{
  "n_layer": 13,
  "d_model": 128,
  "n_experts": 32,
  "experts_per_token": 1,
  "d_expert": 160,
  "d_shared_expert": 0,
  "activation": "swiglu",
  "moe_layers": [2, 3, 4, 5, 6, 7, 8, 9, 10, 11, 12],
  "router_score": "sigmoid",
  "normalize_top_k": false,
  "routed_scale": 2.0,
  "balance_loss": 0.00114,
  "balance_bias": true,
  "router_logit_norm": 1.0,
  "scale_expert_input": true,
  "init_std_router": 0.00698,
  "lr_router": 0.000972,
  "vocab_size": 2048,
  "norm": "layernorm",
  "norm_eps": 1e-06,
  "tie_embeddings": false,
  "optimizer": "adamw",
  "lr": 0.00377,
  "beta1": 0.95,
  "beta2": 0.99,
  "batch_tokens": 65536,
  "seq_len": 256,
  "train_tokens": 217400000,
  "steps": 3318,
  "dataset": "wikipedia_en"
}
Below are experts of layer 10 (counted from 0) of a mixture-of-experts language model. Rows are named router (the router's row for the expert), gate (a neuron's input weights, with its number), up (a neuron's input weights, with its number) and show model dimensions 64-127. Each number is 128 + 32 x the weight over its row's rms, rounded and kept within 0 to 255. Numbers have three digits each.
Before each expert's rows: "comes after" lists some tokens at least twice as common just before its tokens as in all text. This comes from a sample of Wikipedia text that the model never trained on. Tokens count by the router's weight.

# expert 30
comes after: ",", ".", "\n", "===", " that", "=="
router:094148072151110188129149191100105125057074179095143143145194134155167167122078179156148131115113075161115199109126146150148152141121110147132177114161126088091165155097075106076103097139158189
gate0:163162113124216118163128148135195110135144155160171075106131190110164083120137067115121127128129115142167148103079092085132106148154096129157160116101124174142118078187161075166142225152161135
up0:129063109139090146145090153137127149154133113125140193153133124063113103168145123083129117109169058145142108173078112148176128147107074154113124149154142137100080104144144117117127151142129151
gate1:093152121127075124109136067084163142130148071148114138126153102121118117140120148150126116105118153079101135078104118083093076180186218125088153109097122146080185144124199116094223123124136159
up1:104116075175060172153160093091150093109142119131098131066169082128116121129102147135123147135153152106052060128120114102091136150170125147121110105120152158075209188109140097134134073173132152
gate2:173161131131126086151145117096124145076152068153145097091077118109125157162121142118153123124079150155166129144154143082160099053153195122182099104157082126155170153160131115149112177137139099
up2:087156128119136112150052125078101118107064101070121127150174052155138134146140148176166188112160139087119153106137171134167123119141126146217180182168136135112167123104128155171188150137170106
gate3:132151111103129129163121101151100119163116105147142081173073121117128150162077144180180105163087144123152175183068064121146111147153168082098130180108078139135070116116155114140130138117090120
up3:089121129183072095167121185123131129159092149119183159123157110117167108105135188115083114104100153116132105124113153049132162177172131141101147121107084153160170174139093123157169093150113134
gate4:130090120101139152073116152138171188153121112100159179150153100113144134159143118158143145148091094138086154132130128199105139203129110213128135142145056139099146114139107166114115171095055134
up4:120172148096102115106150098129072094131136131141108085079116199136111111056141119103097152138128159103168153134106096032142080078137141082109124145101104128132155121108174126162163159129139116
gate5:070138145158159153146090139100112111132129165143100135172124169072080163099111069141138133169116177142064108117131110162112139141166064130103148148139078201117079134138096120150162145101130153
up5:196144123107146098083146167130133176174139088177176160098115084200156102158115127133168089112101152140136121118120126116141132119131149123131098103096142147098164126165116121149085145143122098
gate6:106129140076175127155114143128090134089109112131134059163112075166114159176109098144177116122143121174116124148172135140105096134120170121147192106173153120158132104136159155149109111129151164
up6:056152128130114120186110100115154127149096119127182078150121118135119121152080133129129088140084123130158064102170134149120092105095133136122120098147193114168140130102150189140098158146154136
gate7:077070098139161107104136098117111110150166125169185133184090162112137090143074089122149133124118163081068114107118092174138207123133196109147069097067109085135110146102127105164142122156151108
up7:129096097119132184143120180156068173130122096160101105149130190132162110173088146097166132149142175124129166182159120094124210180147114112098145194086154138180126140087109066071135113156154126
gate8:170136064158052165093123088092127087170112132088113163202141137160127139203144058178089072154149138141140168137095116183146144170114159177181138157104145086088111121076137167149138130099132156
up8:202176133129087125185135144074115100107123146117142144113115151106135116180106071154103122164130123143215145152158124197129111135122122148176161202097131127114163064095099169140132106126132146
gate9:165079125111141153188083130160087150078137139136151130158142134074181162187131112121080141132206145108156152112177091140116143119144176085174158132129129073127140131130141132113133085107102100
up9:155208144144109155126171122073135086136158089069095139106101120173114159074113086144143115128161093219162090171172168184122182123096100133107093137146150143140128178125100090134077133120158095
gate10:163093098104042059144138149155105138114172078130071145126103100081113122133136179141092110123174117116158162143107110130130056125158045124109166155145142181134066121177148154107156135163109116
up10:121147132099144189151142177112121164086071073139147174175097095171137136176126132143134095120129075163145161096136111089141148146039157176105154189113168147184108100087110116155117074092149120

# expert 4
comes after: " |", " 0", " 1", " 2", " 3", " —"
router:133182141093133130086134121099150145127122141146157115135180169089123195157126105155186117145139118107208139172092117088100047142057136139130139109133192149048132135135064092145094137105130139
gate0:112137091120124158149121135104115105137157140170093079154141121138079162131095101152132139122101102194071131099142110068115168106134088155147119130152191145100133114139101092129120070156102074
up0:101095126137082129086144102165135122157118159113142122152200068100080125164121126067121137142074154144141138125074085157161127185076108159105156071131109114107103132101124149158075100092110088
gate1:121116102148204086071104156195069083143092145130089139133150120192155168164148069125137111141181127161122145113100182119120114166191124146092153116057148131111116166107091155133088085103075080
up1:153156145145129167120117109072156119189141105167088152081168100100090128150174116106146139108135143170099180094121043180078155163100150099129123183115105113170175131114145106142122103166084153
gate2:098099129130129159107066066176118107171179137101135173131055135143117122041107079159100139186125057165139116167175137127179110077135122109188139124095183155108183123165088093133128146129130162
up2:105161110113132121101066176167151087161112144122161187176096140147104140110122135130052101141149094109214138140154104111193117102114122095111151104087143110156147143138106113109128153098113134
gate3:137161188068076166095100139160053167171139093175132161119157150138046121133127059102097105126089156084141092138128214155141169083153109109152144144144112130070092133141109126167159157086120143
up3:120091163121086127152089103102117138115124116132111164111113129125139098147174160137120050102101136152122133152195145194109171138085132092149138174125051070138112152088150125089086120123116156
gate4:128091124082142124132107184103110228104093145127087169150144143176056171128150087116130129110059160123143104131158163173116179147165084135116095125083118116090079105184139202159127123133108177
up4:114087126125156095144145072168132136073076107178177131108150149147148123118121132132124114099031100135163092162113111137125128169081131118206141110145105094172140129168110127171123128099105171
gate5:107102138124130152150116122135133153170136143083071150144107129111119133133096121090111099139054119164136069124168119150089174127113131159164084180116138152091119115113156174068092074150195107
up5:143112118089130077134147210088130128155179126152142110146139172142119090132110193138130130155171136083163121147048142141139093102071122109158175067130110175153116105160081096154146198071090078
gate6:154142136135126116104159151139110160164130145157113129207139114113069087093105123134078117130105156088137131160118152111109113151084207139113155104050145154133122184153109097075075146128198133
up6:116067108065205133144180166130152163131117100110077091126153063160097124133128125080099118127156157096104181151057113119134117175094127113113143115159174077173126146127109139116071089173169146
gate7:123148117130130163104148159121128180085134076129147118116149153141118123123135119075053096135153155160149165107155163212128180132103138087092095186150127133180162132147125157064166130115137144
up7:138131161140106115088152104149121173122125092091107168120110119150105141197102180152107160160166147130078143120161122218084138088133119054081098154102124197111118139233129138126158149059091118
gate8:074182140154129145137193087170097182172114114083119177122156118124125152136096193129109213109118159124121209102197087135150138132106131129071172113132065136085115082151094130119069093148148085
up8:150147156181149143182084121120088125137165119119165146100111142120111084085110122120165063081135145166076116102137131097125069128059099074138197093093119155189118115125113105152130123115189162
gate9:128147113059161173148087148143126156131126121161075142116150181144151105128085099126124139145074188083143173151109139097111094105128112134168134155129139101115099130181087084174115115117119123
up9:108131119177074121088133087078108131137179120130133189147117125124107152174151160070093119173170095121143129102100122186044103140159109124105108136086126127145126104095113182105163146150115114
gate10:108157098083101102137114154115143141080064110128106157162059120082137136145145121140133222132098152120145166140076109149157179147167098149122131169135161089138133180145083182098160110100164120
up10:138108155179148118102098193168123060143119168147141205109097131124060119110165118120113094129169085086118122091174143181128125156074132116108150102117106254111133100098145122102138200089125126

# expert 12
comes after: " ", " |", "–", "-", " (", ":"
router:064088198145120131155121131116119189107117114140155145127153132106092137098166133116156090101126152173162091113052150134125140119177092108115143083125108142098142171111147157076061131127118116
gate0:086151143131085081110170152149105142151140148141087156143091133099069146122166143188096101246142181126163126116123131157142147084131116127150107120135166100077161131164131140154107101124096089
up0:131123090102108044104149106118117098169122174140150193111116117068133088144137127149051117195124133122177167143127143074133160174135113108145130100119111132122119107155159118129133133079143123
gate1:087120109107166160176067147147145126110136124131108140156194116134074164135115133128107137112125160110104140141105161087142098067152129058112110088118104123097131172150167165084100165116089107
up1:131154159148089171085109190108109097106115105202118092119102172057162136147144083108123104080142112161149120123144096112185139197081128149141107150149131083224121093143188055075121120152118103
gate2:098072135122133102112126115136122083104153174105083116133142112137108098131109127072135119089117166119094116088113138155127219114125090184158111161098168176130140108141101145107145127142062117
up2:146118092123140191101074119127110141068161175108174123155174053179112151183130138126139112131096170084143163149128121156074173158158155087154157102134115128075101058158117126119148140118115139
gate3:045121148089098139105154137139108137097132159132140163246110133121132096100161084093136100138122140083124125151063153151147131075120134036129194110079157131129171136157115144058163088156064139
up3:146086102184166107135129117120076093135097138142189185083134113074153115089093089140100141125143121141092105204064127105155144126113144157102170161133162060109115121120088157164092134128118128
gate4:106086120139140106084147138164168126138121094064099126068154164125171143179123132138095094097118159154142177164120157151131093127161102118105111177106159067096091183118108145088075081153091117
up4:144117137104166133120154152134097180166129162096084153160182146122155116144089130111082102168102102131180154156129223116147112072167108138149141131181111145110178106071111096141093139140138148
gate5:084110167143120137139145148151114097103148147231119090174145125056089045114141140165080121150133125099128111096091090158123179133157138178093120095119130150148103095149157082168092144153132144
up5:113101129114073099155146117182083102105154134204102110131106095054148075127117166124089134132086093136120121166096071104105136161170107180112155091100044165144122113138150099102124148144110193
gate6:112152092128091143095193121083087090139174117161184109176156159131111038116081101085114091214106186124136154084129048127142101114120119155130146128150075145153158108117121161165118109151100118
up6:169094096100175130142152113150119160147155075091043111099095101119092166172113104172099156105098104125163118181071112135212151074111032130150116167179162091187083143191159090151136117107154130
gate7:091132144074133147138162117188149116141080104172088171192126126095083119115196110087112131179127133135120114134097101144131110090112090044137164076139106177116144140146141150148091111126077127
up7:071087099111193130074118174068122144088095094061102136115164145139132124097121070135155110121158209104115123131117100109080155140121170101145103130116162100174073188102087162151182109134110156
gate8:185121160129127137177142113103098150137142137174120126124106094096115140179171135166117118124148077148097107081160170193107101114154071064117165136156170099139154112170125106175101093095093136
up8:141132157146090098148134081134116097139158123098173126159157135087134094091128170165083136128128078127141124233142129111111109103082155154048108162078088081120112115110116144149091085195144142
gate9:161102175130121168123123131150106109129068126105132157142178165111119109120078055161109062142087181117134177156131149138123108142119096114135156187085172101140078095073118114141114103167114153
up9:197114109118101107098111168141083115171115133093135176162119128083139149140151096159106103118151114152130149160148185132177152203109083141150105125097147123117092145089115141079094124185120145
gate10:137158132118127141165164082112103150121121113067066183194138139128087088126154105081157136089120201128141097126093067147085157091143041137057177111116141120123141143104111179122093161161122056
up10:107158094186143111062159135170131095138164134088104110111138131141037174127123201102097205127147145117172148160147100146123124142126096165115109119137154104120132080076168125117108145144131094

# expert 9
comes after: "\n", " |", ")", " is", "|", " 1"
router:162128153101166181109134076163118140098145155128107142168139139172158087127138109093060086156063164160108105120087118163173160119146116074146149151078114128112125109133098168123097063146044131
gate0:116125142136101104152089162120100148078069100094138135153142177123130175082083094144139145131134084114087139097171135153145122087157154118121138111120105118088111155158139111081128195142102124
up0:171134160150119162164019101155153150123097089136104147106175149143095094143157130094137058180099164155115115147081139136113192197117108139157142195158134124152181097101088153194136151092141131
gate1:152136134124159100148092114108133149111131076080128158155124189100155116111092084101098076118134114126082146116123073140152138131150125176070170115181175102152102086113048167131161108122186106
up1:091121094125082137100126095132168152140115077148091108110060057148081164116174118100139195141150086106156132134132167126084112120136145109185116146166085077192120088104130109241140139130123189
gate2:162085121092130100113102132097070125176109171108147110145153152106109140067124069087112077062148126120124150195131159118104094112133160088180084082181158129131126202131091128168156132144157131
up2:151131160111148172084062142161151094118119068158106166109105177178163186180113065189167168165145117125038147142102108113092134083109151176174080131092161167087121100190080116121133140103138133
gate3:142106116079136108110178195111106102078098162114099175111078180158123114152102124132155117180120167087169150129098077144124142077135091113133118149137077097142083079131052133126140100130101152
up3:178136143131146138131071133132049119099120083150162128113169106191130147142118201153117088180104110131136131077150123124144172099114238199131148157166194100113130120113176106074124102077156168
gate4:201106141141113136107149127109136175102113154146153050176168187119106191145150043172135132152106131100147125133111131083134088065136093121053127132113140165091138134135213149109087123162098130
up4:129128149122109173089164127098158116132071116153118080107078114144080179121136115144134054152087154166145121124122168165151057065106121191119158184181133100096146108121148117082202100093142141
gate5:128113113123185129172120166128097098156105090161112157102110172114128111110055143101126181183141083149122093120174088164077137103150108121097078128157168100145104133127104118107101116093092195
up5:108136127075119108128106095098155164184151150121118128035120095150164169136151091119141126078150179088101178179104072084174104170100109151117121126143114119098126145157102158211227159097110158
gate6:124120098094115099115139155133162123108076124117133133167135176137064136109118112152103150149120095061120166099153130116126125064093122075120106134153105131136160154150080079156129153111187112
up6:109101131138126128133109113091114141159123035223126150116126099156218178096133117156122133127162118102139108065124152153142184152151147155149146126159145095129076123177095140117127148079111171
gate7:133165166132114145054111088150145108119129129141094091180117151082093163085186119137092101174135142138150068109083028141105105111098174156121144113115120138073169155090189124166153140096084060
up7:140108116145158112105156158172063177183131095166145159060092117168193115143117169107161077050164102104045107165148113144143161156113096145135093122115169133134109164084131083086122129086120178
gate8:157166144108087065114147137092116177111109167073144144150141163143148130185087106122138136113097149094115121098127170136160108092194130054187171113079086129142108128123101139088085124116123117
up8:079183155120122029124162122107128168129126154064145171133136160162126089138065084110153111100111145112132072121092154162158107094205096108169171176084114130147077082124108122086118064158128097
gate9:155099118119104144120107169157172169140088138157154120144165144135152104179138154128070103119133164129099171075070096168167153174131109160125127117178145180066055184175130063126138086085091138
up9:111074127170113160167083117103118131165096130185136102173141134138105116072112104080186124156147122117087114083101139155171117143135111126132171114130102159116151171115095185131147124115165157
gate10:120103127183126140149125144108125121167124136173122131094126120096154157099100062206139115192163084142136081172134127170129090097113130041162090081099040115159163138202107139101126123079121135
up10:150119107116130149114160160166089128154105155177127124117115157117095122117073225119090165143108150140101171126150190156120130177126144182086176167146219116138136147138147127110184155114124170

# expert 10
comes after: "s", "ed", "ing", "ation", "ated", "ment"
router:087148074127192158119122136126095142085145119113127141138109089073131137147148156129126106145110113080145148157145167171117106134029096146165098131080161141176120139177078124147061092144134141
gate0:113174088166125157138154109143175172103137125122128110117144143110130128127124122097068142118168136059134120169169155133140131127133136122119060073137173168108188132095115121061069179108118105
up0:104144078140109126152172123131170123112139143060164102068142131144137159120119121074083179114144107092102175157190145136163113113132188125106056136129197108078145159082086121137113135124122095
gate1:131154186113161114155112175151127040141097115137103071145134130138059125084131077133124112138099152136133081053226106092113110080126144108140112108156084128081151184153149102158122145158165068
up1:125165104132101150126125117113174159138139142131139137092151133175159137135134100098184157125137135135111131134076106198146116113181144104125057174161154149083102112047088198087181126135105148
gate2:117188151101134132101197172158146118166139131136074094161101139137099151177165116147115141098118148101134184097133141180195171134125108179095128176136137102119161129178109155078086149167030063
up2:112143064190110083087146106167133143135207086157149092120111054132080109103077111098092104091140128103100118133143127132108094110112138135136136205137120135134170072111125186114144155115113146
gate3:111170175131153160153100104122062115098089115100167200070141135119052113103156107090157181134083192109074094099138160121146135076098152087145112145160089098186162092113185162184141123137143098
up3:131119100075165116162147145131137083147126111145145101106155106166124116105117114198144127153187103145128150090162127113049084176157082198128112200110130142115068179176114137085161107146110112
gate4:160131127148154125192068120099140103082116165127085172172119145144156168149109128151106089117123171090117121052179109161156193097121116125164124104107147172113157093115129118148112151186159154
up4:112185105099155082134143127054187106125125193141095153124167084131098110197157097172118142099184160135102133017189122151093111069116134155123051140129102144097121179117131110103123070117168134
gate5:125105115090131165158055135088146079085135116176108117181161166107157166133124135199124118189089161161111071142152120168078062137125118037112137137135083119126076112163165129097153126116139111
up5:149168097071147075114190180143106194136140161175089132115106146166148164181090139089165065108103136138156119190139132098172122105168105156143081186070195128128192081129068132160085117150176091
gate6:122149119104147142188108117124114164144116127104120098129124113170174155186105128153095101136141133093129092128148092152115200152156126142141123129076123119088168156132123166133154095151153200
up6:126126124123164140134130121109122170067065143101128130150094086160178168203154149097123143095167162051133115143103152166072150130139123150160115086143150143087125165088117121084118104173210130
gate7:116113063148119165109110165144120125119142111115168083147181143154166119153098140108122126129098116110119156079134130061166057149140188142155068187114097123116119180084143087096100088107118181
up7:146124174105142130149122117128131148196086141115137109073164167150081167133116114123171117165126163127137139135129083053135187135169095095123136072129154232114131121107121098142161130132155118
gate8:181115144155095053122112148126107141145129119103089132102143151192104151120121130148156203143151174104169165071106145129198133157158124128119156170134042129070140100106178097085215136141115082
up8:142131150174138092096124126138088164111121102098126176125126099125120165181168162180119147129123146050162150073164161137168144183112104188163121125087100112128192065137111136122135102130101118
gate9:196124084144110111128193110154117149113129107096162192083089164146135070133096142113100068151109114097157201083094119169129193150119164128069199127149111096146108112092143142115139071155142154
up9:140134088134143115085083106192129188094143089114148136109131130153135077111114165149126093108142095073084181103070146154063159154142100103149110180147118124107057145089155174116100116148161136
gate10:093119134141113109101111104193145099131149081163167119124106180102130065063111105168146108162128104151121120132097111132088139097127157124131165139106123110098133186188184031152149105115105082
up10:148105101132077106139136078143114144177161081090104141157159108142104161118129125110154127124152121110074109083153167101164173099122066085142162178129172132137132150107162128116129119185075156

# expert 2
comes after: " I", " ", "I", "'", "2", " The"
router:158207091142103089087075084186177108091081114159160129123090109165132057088145140109048134106094145109135103123146143171138155118091143115149120159138113134119128176135100116108104171182116114
gate0:146105119074118166166163096202154156154097116100107109152087154163132121114148161129077151121138169119099158146116080148164170104126091118102144164085086153152144098084079140145063114128087123
up0:159159162095133144095124147161121137138198158164164133121112091110133070112131081148116115162134067167144125147102158110131148126130138155153127144086183141130087173138103113116129139135154152
gate1:176127094062182080194139100130106140130067156130096163078134145139147129126142135111169151158081161159132124124182129131099164131104163091115185151144098120044117133112093188086073130038140102
up1:119170139181131096136150153182131130125122153141121108118113091145127117135117166094140159132161150104173146125080123128129070144194113168151109127161137129101131137155106175156164119093181095
gate2:120146134098131114167123151107145164126116114144114152168104141172103180155127138117071177078069122112136124144139084144137132100105126175132144178097128138136161087058121150114056100150150183
up2:115109067189087106135104102144138093092145167134126169090153111110181103159105086127104111157133122129116098161125097146142132088135181115123151075099147118150044148198151083065160146123130136
gate3:142088127184136098149095159122101113136098108148112204121153183125178185157062149139120126143055155082139111151078105133101093176116177087126098115090118131142131075129127115129147135092157112
up3:115147136041131149132124109094137179112132144144124074147135109111111168162129131149104106150178111073103098088107147146118167159214092122153149149122151103134112096191112104135111111120142119
gate4:089160132095141113129187176152115141067152130059146077165155137175116172148121168160104177145161166092149141133163088127107123154141129155147108108084147102135174124132122107115147111098099144
up4:067069162089177129089078083114167125116101129152130169175120097098100121143144105124118100121112097115092089160045157190138144135121083148107123207132132137097174097119114114099162120091168143
gate5:100142109178139130112137113152112059145097131107174148136197094136140118149162129217161153155128160090098148159122104134150130134067145142104105126111094154093100202144141155109120051137077094
up5:147095091121126115069142084114114109096098174147114109135153137155126078136138144144127093140118194118074102136203162152138158154125204110097126078135086107122166088108152166098151129115079058
gate6:146132090178122127131140114165118076134141193188139201143116088158089119139096079137110068154155108139114153084088151080102120165067127182067101091151106117110151143105135140136158119134122142
up6:138131127173100144081109098135124100194123180160112150170135122150150126135115128131096086155124127145142111127129147088111142145108138137101098067139123164111147118166137088113078127167118091
gate7:189202113130121125175169177103143167092146141139102103098137166149094103118189113177118093134121188191080098136135142102158123136138147174108160122159065116097170151117089145100115118104131149
up7:116089162066113129095165149128093151101133097099084148173133158116091181122102136204046147115076102133124141094117076111099162139127159124183070148114121083115164149093135094110093138137102141
gate8:132127106127124085182167163141103145121144126147070182130126125117151115152155140086069150155178149110097159093166141098141150183154100110132100089127087152073107135158155113137128153089089128
up8:178135133118132127169180152113133169081180198143112144114060209144112138095200133106093169133134181132147143145169120110138145129121069143116087120122089088114115109094116135114112150159076111
gate9:132117143159166127083101114162156140126105156174085150124155176165170093130204103136094102162139215159112107133062136128146104095169110133161105131045115108087103126117065168097120065177112103
up9:129126099112149147108091118168128116165138163157125123084093118100115113142170082160128158181122143120151101094161124054139082118179088112151159132108075113076083151187168151078115139152129091
gate10:162150158170102188137096169132140076164101135148117136170118086100138165089108135117173124185105127087116118168089155120084086133155115143165146128163127106051070169147100140118161202103130047
up10:109089130109078160152113165137103123087148183095135140173139119072102190118100139120140122210108116080092134129090109140080102130159120119099123090142116108109144115171170166126139151102205100

# expert 1
comes after: " |", "-", "|", "==", " Best", " No"
router:110123146082083128084141088164149098074138103131144107209154123103113111063115107235087103161064157154130108101086075101118094102158171079086146102136093152120098137147148092145141129175122105
gate0:147072145153133095116095130162130132123143186065145119139155214126094069123081139116085088132136160095087129176123161155153080174145154101065117089115085100112141131131022092128179075178084095
up0:082105164112107158158090147126128083135180059153103115104077128137114128155142116162124173095206113167141128088170129123105131147134183101163179161130098074094093141162173181095130153104113125
gate1:164114123141204181087163147137113140123166125113145148112142103132168121182129150122062163156076156148116129160164088100128119110138100089097130106066122129201162135106095091140079132094130112
up1:125117083119095075073144105152115166110106133161112157171180115132134087141121138135173109165162137123119118201088138126134129140185076165115142117163070115091167049147129104166122089135133104
gate2:134164087117126122142132147105153134127072092143165154119143094056177084126162083148122182151074184155158143115086109189132149100146059106147131167110168117052104119152117088122090112121106214
up2:100135160083152115159140041171065130158154113142081138175159170169114118147088161119173099124150115068053151133094109125121050167161111166111121117160128093170164129139159124107151081095095089
gate3:092087099130129145117124107135093117149181089136122157116135151166106137124166142126102121130184112113100076169116131140162179174112128095147121111160102050118183157134167178095148078151050100
up3:185141127150144127111128104170142161121135130167132088098226171174142145134122133114119073039127141118150171151147125196061098132097104113145131117053170115124134106077108074163132119163142163
gate4:119152116133161168111142107131133079122056136164081149171192123110157095193156104090110131132076138152070150152151161158140149126114098198053117178146130180130123167118151085094135167134073126
up4:079097106086171106131098124084116070137112123087189084129149074180183095155088153147141079142160171118180151174198113096173151073128105114146053098138127153129154106119122135112095118180145127
gate5:138081116130144144117140187165104189114118101130158177135109148164128165053198155163130110146052150187098113098122065153127151145108160159075133119091123155129114119151127136106119110196102110
up5:145129132142172096147075102184098087130150074132113121112157148089120117089152165050144124097112134101145151104131110122207119080142121142161151137129081145139120072133147117177114094092201185
gate6:139099131095119124095158115108103090127137073059179165132141112118155100170123104094111158076137170147147123177127120143138165098179163075063100152079127211045098144099138121087147081127122094
up6:124148106164124167112126170198192156163086150126088123067115122121108095103190099166069096161156114103170097140150135189102062166102089081164148096128099101132140155157112147129115131064074147
gate7:126137114079135124150190131166086194118131159147156152120116156198118108117101071141065100103157129147091118126162046182117098154098131130151143069127087119150103136185134109122128087121096094
up7:046152148093141151140156158139133106089123147113104149200142121142131150138126152110139138122104118155124111152065092152183119112155099122140150112118136078131123131040132124078062085115097113
gate8:111097171122148043085139130155121104108146133070107142147153147153095072129178148156121132152111154136113064133159138104128140146184193094115076182095112120147142157143172106123122093141115106
up8:145180123057121100158082122108087093129116153108126148123127132113130087144081172130069148080121185120146151085147170107076135162070163123138202089089174167149146117132096086159171145128096162
gate9:116119183104150131127083099139132182068168073115201107174172042124100147130133087146135109184165128103147110123150095099060134108111117116101162102130157123156144104102116183091115118129142069
up9:110116111117120195159098137115137144144110120087099139110103147150121118108186191134162107111160159145181100137112114170172127057077176135160140177218076126131096080127107139099147150072152119
gate10:120109059201137102156112117092200126143115095120107140160156139122140154117093146170066104142205123168067149083119145147114189127118175108176125186079119137081155139154149094166151123137129134
up10:123129124119106162139143121125149117126131087136077131108122115132201117138146126152120122123140120151168199151113126137128122091154114156148115170146178110078102135069131135130180158174189140

# expert 3
comes after: " 19", "|", "20", " 18", " (19", "–20"
router:145116170079125158199113132098167142116107130124152140091169146075082177106139154173102143135148161104123079089168154129117163141099125130130163146102132040138119124137161143085072112118158106
gate0:115148141126094158145128149122155111085114144101171169145148128142112123080154128091162123109117164144126130113111127107098136096145131080194136128109194181108137182033154099127081114082126107
up0:106116140128123127107137132150141124118138086140139104192110101138082129165113115138139092141134134143123066094117123146154155154085112060150141120148095108125071133084138112161069126136103201
gate1:144141117107157097135108185157097151139113183137203150098154135140098150141129112156127167084178141059132126093123068076104158124095153159143139073165096164124106078105163127159084107162106160
up1:113130175138108163137097093140094121119137071078105112102085111102114099115137141111090169125077082165098152221093152108172163143107095128103176152120112117135190112137092168133189197185166125
gate2:153128121077129142121101151114108157143073133119067161141082160157103118149156128140165084109128170116105101128110120195160135165149131059084134095125081155114168073108144121136097118133021147
up2:129083112090162102096113116173157126076125213114132159152110128178100129137199098180105101149126179142157167108131083108193226097127084150112139124125129093144033151092146121164153081097156133
gate3:089148125114122116145114079164122059115139105090152094151124139150179070122067120101146127083114153126146170204090080122141111066143169088157150099082149210118114143173136116118076108150142143
up3:185130113166164114059082143080096149150133123143135110098148110134143157114127067120168081178114125173092086088185117129112092171118127150106057119129132090095129084087089185121175139132092142
gate4:096130123116095145114085085126144118110169124137131151130145080157108146121174083125090095088084120133104116138081120137160140066123171122164136150105148156124110172129084081106091135142147185
up4:172130143103133144117145117108192172181062115146115146109146090112143149182141124164089094133087120168113109115127178164088111095142131065114144189108125077024105125124085070093084150158175109
gate5:105206097193134119104128139158144145113119082112114112231193133132153101147073112093129128107133130154068137114164166158111083170094125141171160114135164150142082131153085153146071128099066089
up5:142147118096095102136148145145149036086089166143090094148072085130103114097112129202138153166081132147140144075101075140130046108149143149116137118071143133124141132194109120131093157160154104
gate6:080132126145156081150102144105105129130188084077076120189137143157083132139147108155125103139120098161122115098109133134095106119125152138120106108110154150124204121065123143062139070155127085
up6:046157155145130154098079120122178157152126132104147143168117110114118162086116109176160118136122176126136101172132148141097073087105157132147135153089095111097177180114110130065130115167122124
gate7:042117148129101146153150105168153101093116174180148157143095122085181128159095160095117085120105103175128095148145160214130108179093155094170129092167120134132191121127119086177134135119142175
up7:063099141153064148132160120152096111126132162122064093112081121087147097129079095125114169118117075124108102235148143052175169133099106147099172113088108152147111129117188119146171159100107134
gate8:105148096151121129164141141082088049129088173154156048174174211123153091138066121164116067104089082176132119088160119153187129105109171106110149114144138150156063114101110115127167139143071177
up8:146189107127098087144131088136137112112143128144140116146124064124171073184079109123122108149079108141144153125180144166127087151111103199145139104127143140115064136157134185179139150118152116
gate9:104160133166063097162177145114147108152081118176134142135082098108135138162157172098100146109162076113144092123134160175052125127152099162118093156123144111128158168129127175108139143153172072
up9:092139150133134152149129113139178113142167151165088157184188090106130106145118109138156123111093109146198073069156124180129198129103103132125191089121184105145126103123114178160168110113132137
gate10:136105116082090179150138085151206121159099180154146125171087180159134113152166135169064106127104184080154137139092111162111124107166097100095133124111129146101146095124126073109141147148108128
up10:109116118087077151106157133146133159079048126129183136194127099153130108129153138173087128110128143068167089135092146161117123178141145105163124098110074159070173101149141133168151086137091106